{
  "n_layer": 8,
  "d_model": 256,
  "n_experts": 48,
  "experts_per_token": 2,
  "d_expert": 192,
  "d_shared_expert": 0,
  "activation": "swiglu",
  "moe_layers": [0, 1, 2, 3, 4, 5, 6, 7],
  "router_score": "softmax",
  "normalize_top_k": true,
  "routed_scale": 1.5,
  "balance_loss": 0.00324,
  "balance_bias": false,
  "router_z_loss": 0.001,
  "n_groups": 4,
  "groups_per_token": 3,
  "init_std_router": 0.0158,
  "lr_router": 0.000463,
  "n_head": 4,
  "n_kv_head": 4,
  "head_dim": 64,
  "vocab_size": 32768,
  "norm": "rmsnorm",
  "norm_place": "pre",
  "norm_eps": 1e-06,
  "positions": "rope",
  "rope_base": 18400.0,
  "rope_fraction": 1.0,
  "qk_norm": false,
  "attn_scale": 0.125,
  "tie_embeddings": false,
  "parallel_block": false,
  "init": "trunc",
  "init_std_qkv": 0.0299,
  "init_std_o": 0.0371,
  "init_std_up": 0.0428,
  "init_std_down": 0.0428,
  "optimizer": "soap_variant",
  "lr": 0.00591,
  "weight_decay": 0.0,
  "lr_head": 0.00843,
  "grad_clip": 0.5,
  "warmup_steps": 200,
  "schedule": "wsd",
  "decay_fraction": 1.0,
  "decay_shape": "linear",
  "final_lr_fraction": 0.0,
  "batch_tokens": 131072,
  "seq_len": 1024,
  "doc_mask": true,
  "train_tokens": 697400000,
  "steps": 5321,
  "dataset": "wikipedia_en"
}
Below are experts of layer 3 (counted from 0) of a mixture-of-experts language model. Rows are named router (the router's row for the expert), down (a neuron's output weights, with its number) and show model dimensions 0-255. Each number is 50 + 10 x the weight over its row's rms, rounded and kept within 0 to 99.
After each expert's rows: a language model's description of what the expert responds to. This comes from a sample of Wikipedia text that the model never trained on.

# expert 1
router:50 44 35 34 49 36 61 31 41 39 52 38 47 45 55 50 53 44 52 54 43 50 58 34 65 30 52 55 41 69 50 44 67 33 56 49 41 30 48 53 44 42 57 33 35 52 50 47 62 55 54 48 64 38 55 35 58 57 54 45 47 58 40 55 56 57 39 59 49 61 68 42 62 58 43 62 54 61 51 52 61 60 38 43 41 40 44 58 35 42 28 54 41 52 50 49 32 49 49 45 47 53 36 51 64 50 67 53 51 58 54 47 36 44 46 46 46 57 47 32 56 44 51 39 47 39 34 41 55 60 37 38 47 54 58 54 47 56 52 35 51 34 35 47 49 69 41 45 51 60 37 62 55 43 53 64 44 35 32 62 56 37 50 44 41 44 46 36 62 52 52 57 53 58 48 56 57 58 48 55 67 34 61 49 35 49 64 22 54 52 59 51 69 28 49 46 57 59 55 60 55 50 50 46 46 48 56 55 35 38 45 22 39 64 78 60 40 43 41 59 37 50 35 52 48 46 45 66 51 59 61 44 56 54 43 56 64 50 71 59 44 51 34 48 65 49 33 48 61 19 57 51 51 60 49 57
down0:42 37 59 65 59 62 67 65 65 60 48 51 47 32 57 63 49 66 35 47 55 46 69 39 51 44 52 59 44 51 51 52 48 59 49 75 52 58 59 38 46 52 48 66 52 42 53 66 51 38 75 48 44 48 45 42 58 56 45 61 51 60 49 56 38 49 52 52 58 63 48 60 57 35 41 54 38 37 52 48 55 69 45 66 44 45 31 44 52 49 39 45 55 44 49 71 58 53 44 67 33 57 58 54 37 69 56 55 57 52 80 46 69 50 52 62 67 56 46 47 56 49 40 55 55 57 33 44 41 54 49 58 60 44 35 46 69 29 60 38 36 47 42 47 51 44 61 41 52 69 50 58 53 56 33 42 44 57 60 30 45 44 56 51 58 70 44 54 56 38 52 41 49 38 40 57 45 51 52 52 52 43 34 44 48 73 40 51 40 56 39 56 60 47 48 54 62 31 60 37 51 33 30 46 43 36 60 39 41 67 57 37 38 40 58 40 53 43 43 55 50 52 56 31 51 46 61 63 54 59 48 48 61 45 37 54 60 76 52 46 45 45 38 53 34 30 56 38 52 44 47 49 65 52 47 38
Description: Colons, pipes, semicolons and closing-parenthesis punctuation ending field names in infoboxes and tables, such as Clade:, Current team:, plus by.

# expert 27
router:37 41 36 52 39 36 60 49 29 58 41 46 47 37 52 49 64 39 48 64 57 55 73 38 49 44 53 61 55 61 36 47 49 35 70 41 52 49 64 63 59 44 45 28 57 60 65 44 49 54 70 51 36 56 37 50 50 56 54 32 47 55 45 55 54 59 66 41 45 63 48 56 49 56 52 65 47 64 62 49 50 47 48 40 42 47 53 60 43 40 45 39 55 47 58 41 28 43 46 49 57 48 39 50 60 56 63 45 59 78 57 47 41 52 41 37 42 56 62 40 61 25 50 47 32 55 41 66 71 60 54 53 54 48 61 49 53 57 39 43 58 46 33 32 49 53 35 49 60 66 42 59 45 49 50 62 30 39 31 53 44 35 52 65 31 57 45 40 51 66 50 76 53 59 66 42 70 48 41 70 42 37 58 59 39 46 61 51 58 42 56 50 48 49 50 50 56 52 59 57 73 42 41 54 50 51 45 46 46 39 56 38 46 55 59 50 42 48 46 65 33 42 33 50 47 42 62 66 41 49 56 34 53 64 47 71 48 50 59 46 45 52 42 58 59 62 30 51 56 42 58 54 39 55 60 57
down0:61 56 59 30 68 36 61 54 45 56 30 47 53 63 42 66 51 71 33 51 59 72 67 33 29 33 36 49 60 55 64 45 39 51 51 53 46 59 43 54 44 50 48 42 42 40 64 49 42 62 51 44 44 47 53 69 45 56 45 60 53 65 37 59 61 45 58 40 44 47 44 62 52 57 61 38 48 45 42 61 54 47 48 51 35 48 58 42 50 61 41 41 44 37 46 50 47 34 48 60 51 58 28 39 59 49 38 64 52 46 44 45 36 62 55 49 44 44 64 41 61 30 57 51 39 61 37 55 52 63 33 35 34 46 58 41 58 66 46 63 51 54 37 53 42 62 43 59 53 57 49 70 48 46 65 35 63 57 58 67 60 43 48 61 47 42 55 48 66 37 69 68 64 26 47 37 45 42 64 61 59 63 43 51 66 38 55 57 43 62 54 48 53 55 46 45 60 39 44 48 60 49 43 58 44 52 46 47 50 40 51 55 45 72 62 31 44 45 48 47 38 54 53 50 34 36 54 30 54 65 52 42 44 38 53 52 77 57 34 50 50 52 44 55 58 36 54 55 65 41 60 50 60 64 50 50
Description: Commas and conjunctions joining clauses or list items in prose, plus copulas, e.g. and, but, while, was, are.

# expert 28
router:35 38 55 55 33 45 49 49 42 39 64 42 53 52 49 57 55 52 30 53 38 44 76 46 74 35 50 58 37 56 39 45 57 52 49 46 60 35 56 55 46 36 51 43 53 60 55 47 63 53 54 49 40 53 41 49 64 56 69 34 56 61 60 38 45 67 54 51 42 61 61 53 44 43 75 53 51 52 50 62 49 72 30 54 41 61 47 68 46 44 43 55 37 43 56 46 32 42 34 54 48 71 46 56 67 47 50 38 51 63 52 38 58 49 41 46 43 62 42 47 60 43 45 35 35 48 60 53 63 68 32 58 53 45 62 48 49 60 60 42 53 29 52 53 42 61 44 56 58 38 41 66 47 42 53 56 35 44 53 48 59 51 55 57 52 48 56 34 56 54 65 52 37 56 43 51 44 52 39 67 41 42 53 65 42 56 57 44 51 50 56 60 60 60 42 46 58 58 62 65 49 71 47 55 55 40 56 41 52 50 47 37 55 55 46 53 32 53 51 84 54 55 48 71 52 47 53 61 37 56 58 54 37 75 39 52 53 53 46 27 71 34 46 45 59 56 34 44 68 44 59 62 48 59 40 67
down0:56 37 53 68 61 53 42 66 44 41 52 55 50 52 50 57 47 52 64 57 68 48 55 61 61 55 42 44 25 49 53 61 52 48 38 57 52 45 52 32 50 63 56 51 56 30 49 48 48 21 74 38 61 38 59 50 50 48 44 41 51 49 46 47 58 30 66 56 77 67 65 45 50 58 47 43 66 62 46 37 61 61 57 47 64 46 52 51 63 52 58 35 45 55 48 53 52 42 44 39 60 58 55 59 43 52 61 61 44 49 46 53 39 56 60 52 63 28 49 57 64 46 56 37 55 58 45 59 58 46 62 54 48 52 56 71 44 50 50 61 51 74 52 61 50 39 48 46 37 40 54 25 61 47 41 43 53 47 35 66 53 28 32 56 46 60 54 37 55 59 54 44 47 38 59 52 44 58 40 53 51 32 60 74 36 48 47 57 55 52 41 37 64 46 41 46 56 48 51 64 24 57 73 62 40 68 47 39 54 44 56 49 59 40 41 58 59 41 57 62 47 55 50 43 57 26 48 41 50 54 56 47 38 51 55 44 43 21 54 33 69 53 38 49 58 48 42 44 47 49 45 48 38 43 59 57
Description: Capital letters and fragments inside abbreviations and codes, often in parentheses or tables, such as ER in AERC, DS, LS, MF.

# expert 21
router:42 30 23 60 48 44 55 61 45 34 51 42 40 62 54 54 59 52 52 46 54 43 52 36 41 50 54 68 46 43 47 54 47 31 53 28 44 27 57 58 53 47 43 61 47 54 63 47 65 33 44 40 53 62 41 60 44 53 45 39 62 62 53 57 40 72 53 62 34 52 59 41 43 65 56 60 45 62 61 55 32 51 49 40 44 51 47 58 47 56 56 47 62 58 58 35 34 51 51 52 46 65 49 47 71 45 47 59 58 51 56 34 50 49 51 47 54 69 43 39 61 49 61 46 44 52 37 46 50 65 46 60 46 65 50 52 53 70 43 39 57 45 49 49 48 50 64 36 70 65 39 65 47 20 55 54 36 49 41 62 68 48 39 56 48 42 51 39 50 73 61 64 44 65 62 45 63 42 35 47 48 45 58 55 25 54 58 30 52 60 55 54 48 46 35 48 55 61 53 61 56 70 52 61 63 51 41 32 44 49 47 48 40 58 56 60 37 40 56 57 54 53 34 61 48 35 59 46 40 74 53 58 53 63 38 56 64 50 53 38 55 56 54 40 57 70 43 57 52 36 44 52 47 67 46 48
down0:39 59 35 47 44 47 63 47 30 53 59 52 41 40 66 50 47 44 57 38 58 58 59 39 52 38 63 52 53 44 40 37 65 35 62 48 37 52 20 53 68 51 57 42 53 39 54 59 58 47 50 52 39 50 58 42 60 56 54 43 51 47 50 63 48 39 46 53 46 77 60 53 47 56 53 49 29 36 56 36 68 37 39 59 63 38 43 67 53 41 49 51 48 37 56 55 47 35 58 47 62 46 39 49 76 52 52 53 71 47 38 40 62 62 48 54 64 48 37 59 48 47 61 48 48 46 41 47 37 55 54 47 63 41 70 67 50 59 46 53 64 75 24 48 45 65 62 48 55 46 57 58 54 56 49 62 52 23 54 69 53 42 57 62 48 47 39 55 51 70 62 37 52 48 51 60 49 62 40 49 55 50 38 49 68 53 49 46 55 76 50 63 52 66 48 51 48 67 48 33 55 57 47 45 67 53 51 60 47 53 45 43 41 46 41 40 44 70 45 42 64 64 41 45 59 50 49 54 60 56 60 47 53 45 53 77 58 56 59 68 43 29 31 49 44 50 55 49 42 54 46 51 58 41 59 45
Description: Letter fragments inside rare or foreign proper names and words, often after a capital, as in Cacém, Geburtstag, Kiritimati, Mesopotamian.

# expert 20
router:48 28 59 54 55 45 65 36 51 61 61 52 39 62 44 61 48 47 38 49 33 37 43 40 52 38 57 68 50 65 41 36 37 53 71 42 53 41 52 55 36 44 49 55 60 60 56 55 61 33 63 43 41 61 45 42 49 55 61 42 66 73 50 29 58 49 49 53 39 59 55 58 55 42 65 76 49 53 65 51 50 59 38 51 53 58 33 59 46 48 42 57 51 47 58 35 48 29 60 40 44 45 47 56 55 49 61 69 53 65 65 54 42 51 41 44 41 60 58 56 40 34 48 33 33 44 50 66 64 61 52 46 55 66 60 42 47 55 50 40 57 35 47 60 37 57 41 41 59 68 50 59 59 59 51 72 64 37 34 53 64 27 49 59 42 37 61 49 58 46 52 52 42 50 57 60 54 59 41 65 42 42 45 61 51 62 54 46 64 40 51 50 46 41 43 54 63 55 66 48 60 71 52 53 60 67 56 32 45 38 65 47 40 65 52 50 41 54 53 51 39 40 47 63 38 41 37 58 45 72 62 41 40 57 36 51 49 34 54 36 60 33 59 46 56 47 41 52 55 57 53 65 41 59 42 61
down0:64 39 49 46 54 68 64 60 48 37 43 47 58 47 27 61 61 30 48 64 45 37 47 34 49 53 43 43 52 56 58 53 43 60 57 56 67 45 48 54 56 58 44 49 31 49 60 62 46 64 51 47 41 48 48 51 51 57 48 40 37 58 45 35 39 35 58 31 43 66 62 49 61 39 49 42 34 76 54 49 45 56 54 48 50 57 51 52 45 59 35 40 45 46 54 50 53 49 57 38 48 78 33 32 36 52 51 44 40 54 33 49 56 52 52 45 37 49 40 47 44 44 57 61 43 51 54 48 44 38 72 13 58 69 50 39 42 61 53 46 51 34 55 45 45 77 43 54 45 62 60 46 48 60 75 54 62 61 59 58 59 63 43 60 64 42 46 50 45 34 56 37 49 52 40 43 42 48 51 39 63 38 42 55 50 63 50 53 32 48 39 48 44 59 45 53 45 52 52 58 54 51 55 72 58 51 44 47 45 48 26 34 35 53 68 50 47 54 35 47 46 55 54 56 54 36 63 54 50 28 45 28 54 47 37 48 62 55 57 47 47 72 45 44 47 48 61 58 60 54 32 58 59 60 65 41
Description: Descriptive participles and physical nouns in technical or architectural text, such as framed, lined, located, water, stone, built.

# expert 36
router:53 28 38 45 54 56 60 45 48 43 47 40 43 59 49 64 45 52 53 43 50 45 58 56 59 34 37 53 51 51 52 28 39 42 49 51 68 41 46 49 42 37 48 31 59 54 50 33 57 43 60 47 25 50 46 47 43 61 49 41 62 41 48 42 42 78 60 55 48 59 56 37 55 53 56 48 50 65 59 57 49 56 42 48 40 56 44 61 44 42 40 49 44 61 62 38 31 44 38 42 51 47 34 54 66 61 46 48 64 63 51 48 66 30 44 46 48 46 50 44 64 42 55 35 40 40 26 58 59 56 37 52 65 57 57 33 55 58 42 62 50 48 52 43 45 44 53 50 59 63 37 61 54 40 52 62 39 45 57 55 52 47 54 41 36 31 51 42 69 61 64 62 43 60 55 41 65 35 39 60 43 46 63 49 44 49 50 44 57 58 48 78 49 45 39 58 58 48 56 61 49 74 54 55 57 37 57 49 43 30 61 43 53 53 61 65 45 50 49 61 45 45 46 42 40 57 43 73 48 46 73 35 50 43 33 51 55 50 63 36 35 26 49 39 50 52 36 50 54 26 62 62 35 58 68 65
down0:43 30 50 74 62 28 70 39 32 47 53 42 58 62 57 34 41 55 34 58 40 46 63 47 51 49 70 42 64 56 58 50 50 50 67 50 38 44 44 61 41 55 57 37 48 35 34 41 63 43 33 62 65 46 54 44 40 60 67 40 60 38 56 45 52 44 49 44 53 66 63 45 45 54 33 57 63 68 59 44 55 56 48 51 54 53 47 56 62 33 63 53 52 51 46 38 42 37 41 42 56 38 52 39 42 59 51 54 37 56 42 49 46 67 50 44 36 45 58 55 62 52 45 65 68 67 66 55 54 46 42 58 58 53 71 41 50 58 51 52 62 36 52 45 64 69 62 39 79 46 78 62 40 62 51 32 51 59 46 51 49 54 65 59 28 68 36 56 47 53 49 44 56 56 61 48 49 52 30 49 63 52 54 35 55 50 41 58 52 51 38 49 51 31 42 56 41 58 43 63 41 53 55 57 63 45 60 49 36 51 51 43 63 56 44 57 34 64 50 50 66 49 52 42 49 36 47 57 51 46 55 53 57 51 61 49 54 40 44 45 40 40 64 58 50 50 46 21 55 55 63 53 49 52 40 38
Description: Auxiliaries have, has, had, having, plus middle pieces of longer words such as let in completely and end in Compendium.

# expert 13
router:55 50 49 55 53 36 56 48 46 42 53 41 38 63 55 49 50 63 34 52 56 51 46 40 57 55 66 57 36 57 44 47 49 49 54 55 61 44 59 55 55 40 52 33 69 68 51 56 50 46 40 54 39 52 50 50 62 45 68 53 67 52 36 54 45 59 64 41 45 66 52 48 53 36 57 40 44 51 63 57 66 58 28 38 44 49 52 47 36 55 28 32 37 52 60 55 32 42 50 54 38 73 37 57 72 62 59 60 45 59 40 35 48 50 51 42 47 58 59 50 41 44 71 25 42 44 49 45 59 65 54 67 46 44 53 56 58 63 50 34 49 42 42 31 38 49 41 42 72 58 53 65 44 46 56 74 49 52 39 58 58 59 50 57 31 43 43 36 57 54 53 54 45 55 56 56 59 54 31 51 53 32 54 70 46 65 64 37 60 39 67 32 45 24 43 47 64 56 60 67 57 69 44 44 63 55 37 39 38 38 55 29 52 64 64 62 53 52 51 61 44 50 39 41 45 61 52 54 39 56 52 39 56 53 34 66 46 50 65 50 45 45 61 48 56 50 49 50 52 40 51 54 55 52 59 53
down0:53 65 46 63 58 38 33 29 44 52 45 62 44 68 49 53 40 45 58 58 60 43 50 65 48 54 40 62 33 52 75 40 52 59 58 43 57 40 57 51 54 60 69 51 61 56 49 46 55 37 44 61 55 46 38 49 55 53 44 51 75 41 64 48 48 28 40 47 42 48 65 48 55 61 38 50 34 48 53 49 40 59 58 40 49 40 60 65 53 61 37 61 56 51 56 48 52 63 54 64 39 49 42 48 48 54 50 45 39 66 58 63 53 43 51 59 53 41 67 50 48 46 55 60 67 54 52 45 45 45 43 52 68 40 54 55 34 46 50 51 54 48 54 44 55 50 69 43 44 38 48 65 57 55 47 50 54 51 37 39 39 47 64 44 56 51 16 47 57 52 45 46 41 68 51 40 50 56 46 71 62 43 47 46 34 53 51 71 63 43 61 66 39 57 39 57 51 41 39 41 50 78 63 49 53 54 52 63 46 29 66 56 38 51 48 63 54 48 61 64 62 55 59 65 28 31 55 32 55 59 56 56 55 41 37 49 33 33 32 52 54 40 51 62 63 72 53 49 64 33 68 58 54 49 52 51
Description: The, of, and possessives his, their, its right after prepositions in running prose, as in population of the, son of, its natural.

# expert 47
router:44 43 50 57 57 50 69 37 33 59 52 52 57 52 45 51 46 51 53 54 49 35 57 45 61 52 60 49 35 50 48 34 34 43 55 37 45 44 56 45 47 43 47 32 63 52 58 51 55 50 70 40 38 55 55 42 55 60 54 44 55 65 39 38 42 54 70 34 29 52 48 54 64 48 57 62 47 52 54 48 53 68 35 47 45 53 40 68 42 45 27 61 46 39 55 49 48 44 34 45 41 47 40 62 51 37 74 52 48 50 59 51 50 39 46 47 31 46 60 50 57 10 56 42 19 40 41 63 65 66 57 48 52 56 66 47 42 65 26 43 46 42 40 49 34 60 45 31 42 57 46 54 52 39 50 59 57 48 51 50 68 34 44 46 41 46 65 37 51 56 54 52 51 57 49 63 54 40 48 83 36 41 57 61 53 46 54 50 60 47 55 57 61 43 47 43 53 53 59 57 53 65 50 60 56 52 56 48 39 61 50 37 45 63 58 55 42 46 62 57 43 63 38 52 38 32 57 56 32 67 60 34 48 52 45 49 67 39 68 49 54 49 53 41 58 46 47 43 45 40 48 55 31 69 54 59
down0:58 43 34 44 45 44 43 51 47 68 65 49 59 49 54 52 43 41 46 50 64 42 46 41 39 42 52 41 54 33 58 35 61 50 54 60 51 25 45 52 68 54 47 63 52 39 51 57 57 38 40 34 66 46 50 44 44 43 34 56 51 62 51 49 39 41 60 59 49 48 33 50 48 56 56 61 39 48 33 49 44 55 58 61 52 65 44 55 42 47 41 36 49 51 65 46 45 75 55 46 63 33 54 45 46 42 38 56 69 58 59 53 40 60 42 57 47 59 30 49 37 57 68 51 58 63 56 57 59 50 65 46 43 42 49 45 36 34 48 49 48 51 39 60 50 48 56 55 25 49 36 47 64 53 26 57 59 58 55 56 45 49 61 53 52 48 47 50 47 42 41 61 64 63 63 55 51 45 55 58 59 49 64 43 61 72 38 51 44 54 59 43 43 30 56 49 48 61 44 44 71 58 34 74 49 58 50 58 47 48 44 56 68 58 42 49 21 53 63 63 35 43 18 52 72 50 60 35 37 50 57 50 45 48 37 31 46 46 34 57 51 46 54 46 59 49 45 64 53 39 46 52 56 49 70 72
Description: Verbs after a subject or auxiliary, mostly past tense, e.g. released, noted, received, died, plus opening parentheses.

# expert 29
router:42 48 34 37 46 30 50 37 35 56 61 37 50 58 50 71 48 52 52 63 43 50 68 59 63 42 67 61 31 51 36 37 59 58 52 56 36 34 56 49 50 57 72 48 44 53 51 58 55 47 51 49 40 51 36 45 70 65 58 52 56 69 27 51 49 56 56 50 38 66 51 44 44 43 52 40 33 51 53 66 51 46 33 36 45 46 41 51 45 32 26 55 56 44 55 43 45 43 50 43 43 64 33 56 68 51 67 54 56 46 52 42 50 49 38 37 38 51 37 53 55 22 58 44 42 49 37 56 58 63 27 55 48 55 58 42 47 58 43 41 61 50 46 39 57 59 41 48 73 51 34 55 52 49 42 51 27 47 61 52 52 55 46 35 55 46 57 37 54 61 52 57 48 54 66 51 47 62 45 55 42 38 66 62 49 57 54 38 74 61 61 52 44 56 37 43 52 51 61 46 32 60 41 45 65 63 51 44 37 40 49 46 35 63 63 44 39 39 53 52 46 54 53 65 44 42 55 54 47 57 66 33 49 66 49 70 50 45 56 44 63 29 60 37 53 47 45 44 60 43 61 47 56 50 40 67
down0:21 52 56 48 44 51 44 61 55 37 51 67 58 51 45 47 31 44 48 37 41 41 42 54 56 40 49 45 39 73 46 58 71 55 34 45 43 48 51 56 36 56 58 64 51 53 46 44 59 44 54 21 53 40 57 61 35 35 47 44 36 51 59 60 25 54 46 43 47 36 61 54 48 59 45 68 66 55 39 43 54 58 43 62 63 35 53 56 34 46 76 54 61 47 41 41 58 28 48 53 58 52 40 47 40 55 60 54 38 40 51 43 65 50 53 42 59 49 61 55 29 55 40 40 43 42 49 39 41 75 58 38 59 44 47 57 48 35 53 74 57 46 45 32 44 62 44 37 48 39 55 54 54 54 56 54 63 51 51 65 51 34 56 32 41 67 46 56 55 66 43 52 42 40 47 64 65 46 42 68 34 55 42 45 50 51 46 47 35 29 62 53 45 43 49 49 52 51 42 47 68 56 42 57 53 37 51 44 54 74 36 45 45 47 57 65 62 55 61 51 47 46 53 49 56 48 61 57 51 44 64 54 37 54 44 57 59 31 51 48 54 55 59 45 37 44 45 59 78 68 54 50 36 49 48 53
Description: Opening quotation marks before song or single titles, plus that, which, it, this starting clauses, as in single, "Mountain Man".

# expert 38
router:40 41 33 53 46 39 56 37 49 53 70 43 43 49 49 57 55 38 37 59 50 52 75 33 53 50 58 51 52 60 34 35 40 58 53 27 67 56 56 63 57 42 48 51 47 52 53 46 60 60 54 51 51 49 49 57 59 57 51 50 60 62 41 56 54 69 51 42 46 51 53 56 54 47 70 50 49 69 58 50 51 41 36 43 36 64 52 45 49 44 31 41 41 51 66 38 46 46 55 50 57 48 22 47 62 61 61 63 65 60 48 38 47 42 35 38 46 60 48 52 47 42 46 48 47 51 35 37 49 54 47 46 53 56 53 38 57 66 51 47 42 48 35 46 40 58 42 41 62 51 46 66 72 43 48 54 54 47 52 54 48 28 56 61 45 49 47 33 61 61 60 55 30 63 64 46 66 37 42 52 42 43 63 52 44 51 68 45 63 43 33 83 48 55 32 61 51 61 62 64 45 56 35 60 64 53 36 44 51 43 37 50 34 52 68 54 39 63 61 71 34 54 38 34 42 43 63 46 49 64 52 51 61 54 41 55 60 53 54 47 48 42 55 45 61 40 39 34 66 41 61 68 40 48 50 68
down0:54 40 37 22 38 40 37 50 30 32 56 52 52 50 45 50 44 59 65 51 44 44 40 47 49 47 54 55 43 55 44 50 52 37 42 53 44 50 50 40 39 40 32 50 62 50 59 41 61 37 55 50 63 66 59 54 59 50 50 74 51 50 52 48 55 61 26 44 54 60 61 54 43 39 41 39 32 50 33 37 63 62 57 55 67 62 52 48 38 62 51 64 44 38 56 30 47 46 59 41 57 44 40 45 51 32 52 44 51 65 48 53 57 39 49 46 56 51 56 49 56 42 53 80 45 41 46 52 50 53 60 52 62 68 45 55 39 30 34 46 47 49 58 49 34 35 55 48 53 59 35 42 49 51 49 48 58 51 38 58 51 50 70 43 38 47 58 56 47 49 40 55 51 57 53 60 56 65 51 49 47 38 58 52 40 39 37 40 78 42 55 37 65 51 61 45 53 45 46 49 49 77 39 51 71 39 41 39 57 48 41 52 40 46 48 53 53 72 56 48 67 52 38 55 54 39 49 44 55 65 54 31 61 56 48 60 41 54 41 47 79 67 74 73 63 45 51 47 53 40 67 60 51 63 45 56
Description: The articles a and an, plus degree or quantity words like much, more, very, fairly and just, before noun phrases.

# expert 30
router:43 30 46 58 55 39 62 40 37 35 53 43 46 58 43 51 66 39 48 60 49 36 55 48 63 43 60 62 42 62 46 34 47 43 60 44 60 46 52 54 42 55 64 45 53 57 56 42 63 59 55 47 41 64 46 70 46 58 56 49 50 58 49 49 41 50 54 43 47 73 57 53 39 55 53 54 49 60 59 54 55 59 31 46 44 59 43 58 43 42 28 56 45 36 55 52 37 51 43 55 45 62 35 69 53 46 67 63 46 59 51 29 53 39 43 44 37 63 42 45 36 36 48 39 34 49 45 54 61 56 36 53 48 67 44 41 46 65 61 51 49 40 44 43 43 52 42 48 58 39 35 68 68 44 38 62 37 32 45 51 64 39 68 37 39 42 61 36 61 65 54 56 48 74 56 58 60 65 39 58 40 39 58 59 52 68 58 25 71 41 55 65 46 39 41 41 58 55 52 57 53 68 55 45 66 49 49 44 45 47 53 39 54 62 67 62 40 57 54 57 48 50 45 55 47 53 42 56 43 52 62 44 41 58 48 55 67 35 55 30 47 28 45 44 61 51 35 35 69 36 56 70 57 50 56 55
down1:67 55 55 47 58 36 42 36 52 37 47 46 63 61 44 55 53 42 40 64 52 61 83 29 46 40 68 41 37 24 49 50 55 59 45 55 53 38 58 60 62 58 46 77 39 64 54 49 65 50 50 51 56 42 41 38 52 34 42 53 63 44 37 45 55 51 38 37 57 50 43 57 48 56 61 33 40 48 36 35 47 42 61 43 58 53 58 75 48 45 44 56 39 57 62 42 62 49 55 53 52 41 49 64 47 54 59 45 52 48 47 33 40 49 40 46 50 53 62 46 41 45 62 39 73 40 51 37 48 58 61 42 51 60 56 62 47 54 34 50 48 46 54 45 56 44 74 42 49 70 52 55 38 61 42 50 39 61 63 75 50 47 43 51 67 53 51 44 48 58 41 41 63 35 63 48 43 43 54 42 51 47 23 38 56 28 49 47 48 46 48 68 66 57 60 46 45 38 62 79 48 41 56 46 62 61 59 49 41 56 63 41 43 41 57 46 58 53 55 40 57 46 54 36 54 55 43 49 43 71 68 45 58 52 60 49 57 43 49 45 61 61 34 38 46 50 41 54 59 60 50 40 50 50 29 44
Description: Adjectives and nouns right after the or a possessive, such as next, same, new, due, addition, previous.

# expert 12
router:56 40 53 61 44 39 62 34 39 47 67 40 46 51 47 50 66 63 45 61 45 45 45 43 57 45 53 43 33 75 35 43 58 43 52 45 65 46 47 57 53 40 68 47 43 60 64 43 57 59 62 48 48 65 50 53 60 61 53 58 58 73 57 37 46 63 65 56 41 75 55 64 69 58 57 50 49 53 55 59 48 44 30 36 42 37 32 54 50 40 21 43 46 47 54 47 58 41 42 57 57 46 43 50 51 59 59 46 59 64 67 45 54 48 39 46 47 65 51 49 40 46 57 36 53 48 53 56 49 58 51 70 41 59 59 31 50 69 21 44 46 35 31 45 44 50 63 40 64 51 36 71 49 36 42 57 30 41 34 53 46 34 49 55 37 46 44 39 48 61 51 57 39 61 47 61 57 54 34 45 40 32 62 41 54 52 70 55 60 41 39 56 49 47 35 50 60 67 64 69 48 59 52 42 65 39 41 39 42 51 50 48 43 61 58 60 56 44 59 39 51 57 53 61 38 38 60 55 46 54 47 43 44 53 34 46 51 40 55 47 54 54 53 48 51 46 38 30 70 46 64 55 53 66 59 53
down0:44 60 61 43 37 65 54 59 56 51 56 51 65 47 44 46 51 49 38 48 44 43 36 44 43 53 51 49 48 55 37 53 45 60 52 55 40 85 58 39 50 61 55 40 83 52 53 44 37 40 50 40 56 58 60 67 66 59 36 61 45 51 31 44 53 60 44 42 57 51 45 62 47 54 67 29 29 66 38 33 60 51 46 45 65 44 63 42 54 38 41 56 55 41 49 55 62 45 69 60 41 33 38 51 36 66 50 76 73 61 56 34 36 46 55 27 38 40 55 58 54 58 63 64 50 53 51 65 53 59 44 42 55 45 49 60 25 60 50 49 48 32 37 60 55 37 70 52 36 75 45 47 52 54 65 41 50 56 46 59 43 50 47 54 46 41 57 51 46 41 53 51 50 42 51 55 52 52 44 42 30 54 42 45 51 62 39 50 60 53 45 53 32 50 60 32 39 54 57 48 60 43 37 39 51 48 47 38 53 57 56 46 46 47 60 49 43 42 49 57 70 54 55 52 54 59 57 40 40 42 54 57 32 54 51 58 49 56 47 44 51 52 46 49 57 53 47 40 36 41 21 56 45 62 58 28
Description: Ordinals and superlative adjectives like first, earliest, most, known, plus title-line "=" endings and paragraph breaks in article openings.

# expert 37
router:44 51 58 61 56 46 58 54 27 52 62 46 35 52 43 51 59 52 46 63 43 37 46 54 50 41 44 51 55 65 39 28 38 49 54 40 64 40 41 51 42 38 46 27 64 55 54 49 55 34 60 50 48 57 44 56 56 52 57 44 56 74 42 45 41 48 64 48 36 60 50 52 60 43 60 57 49 49 69 60 60 66 39 47 49 59 52 53 35 47 40 52 40 58 53 46 24 54 42 41 43 54 46 58 62 36 58 57 56 74 45 50 63 38 49 35 41 48 67 44 37 19 56 36 19 25 49 69 55 65 52 56 43 75 50 59 52 61 33 44 56 49 41 44 40 65 40 55 43 67 46 53 62 47 48 63 65 40 39 61 59 39 53 64 34 46 54 43 57 46 46 63 47 50 66 55 53 44 48 61 56 46 58 46 50 60 51 46 64 52 52 48 63 34 58 40 52 54 62 52 74 56 34 51 64 60 40 49 51 49 52 42 29 59 62 45 47 42 48 49 45 58 38 61 48 44 41 45 45 51 59 37 65 51 50 61 69 33 53 43 54 48 57 49 45 48 49 46 53 37 52 69 43 66 38 55
down1:45 52 64 42 57 56 54 56 52 61 44 66 64 27 33 44 37 40 53 61 55 34 62 50 59 52 29 50 42 51 55 49 52 40 54 52 49 46 56 53 38 68 41 50 53 52 60 59 53 57 51 56 46 45 38 60 49 41 62 40 45 57 47 64 64 46 67 43 62 47 31 50 62 51 49 50 51 53 51 30 54 60 40 38 44 57 46 54 55 44 54 37 43 37 69 42 51 61 43 53 35 33 47 51 59 58 48 25 42 60 39 40 53 40 48 53 39 40 47 63 64 61 37 55 17 31 37 40 48 44 17 59 48 56 48 48 50 44 48 37 52 53 58 49 39 64 56 73 41 63 50 62 21 53 43 59 52 34 56 52 51 73 54 59 57 51 54 50 36 56 52 45 44 33 42 21 52 50 40 41 65 36 52 55 53 48 63 49 35 48 46 44 50 44 64 29 48 58 54 56 47 43 41 52 53 46 53 52 56 63 51 56 49 31 52 47 57 64 46 61 43 51 56 39 56 66 41 69 72 39 50 54 40 49 47 50 46 47 33 47 50 29 54 48 31 58 50 38 58 49 43 34 51 43 54 42
Description: Prepositions like in, at, during, against, on following verbs or pronouns in narrative prose, plus some verbs like work, held, establish.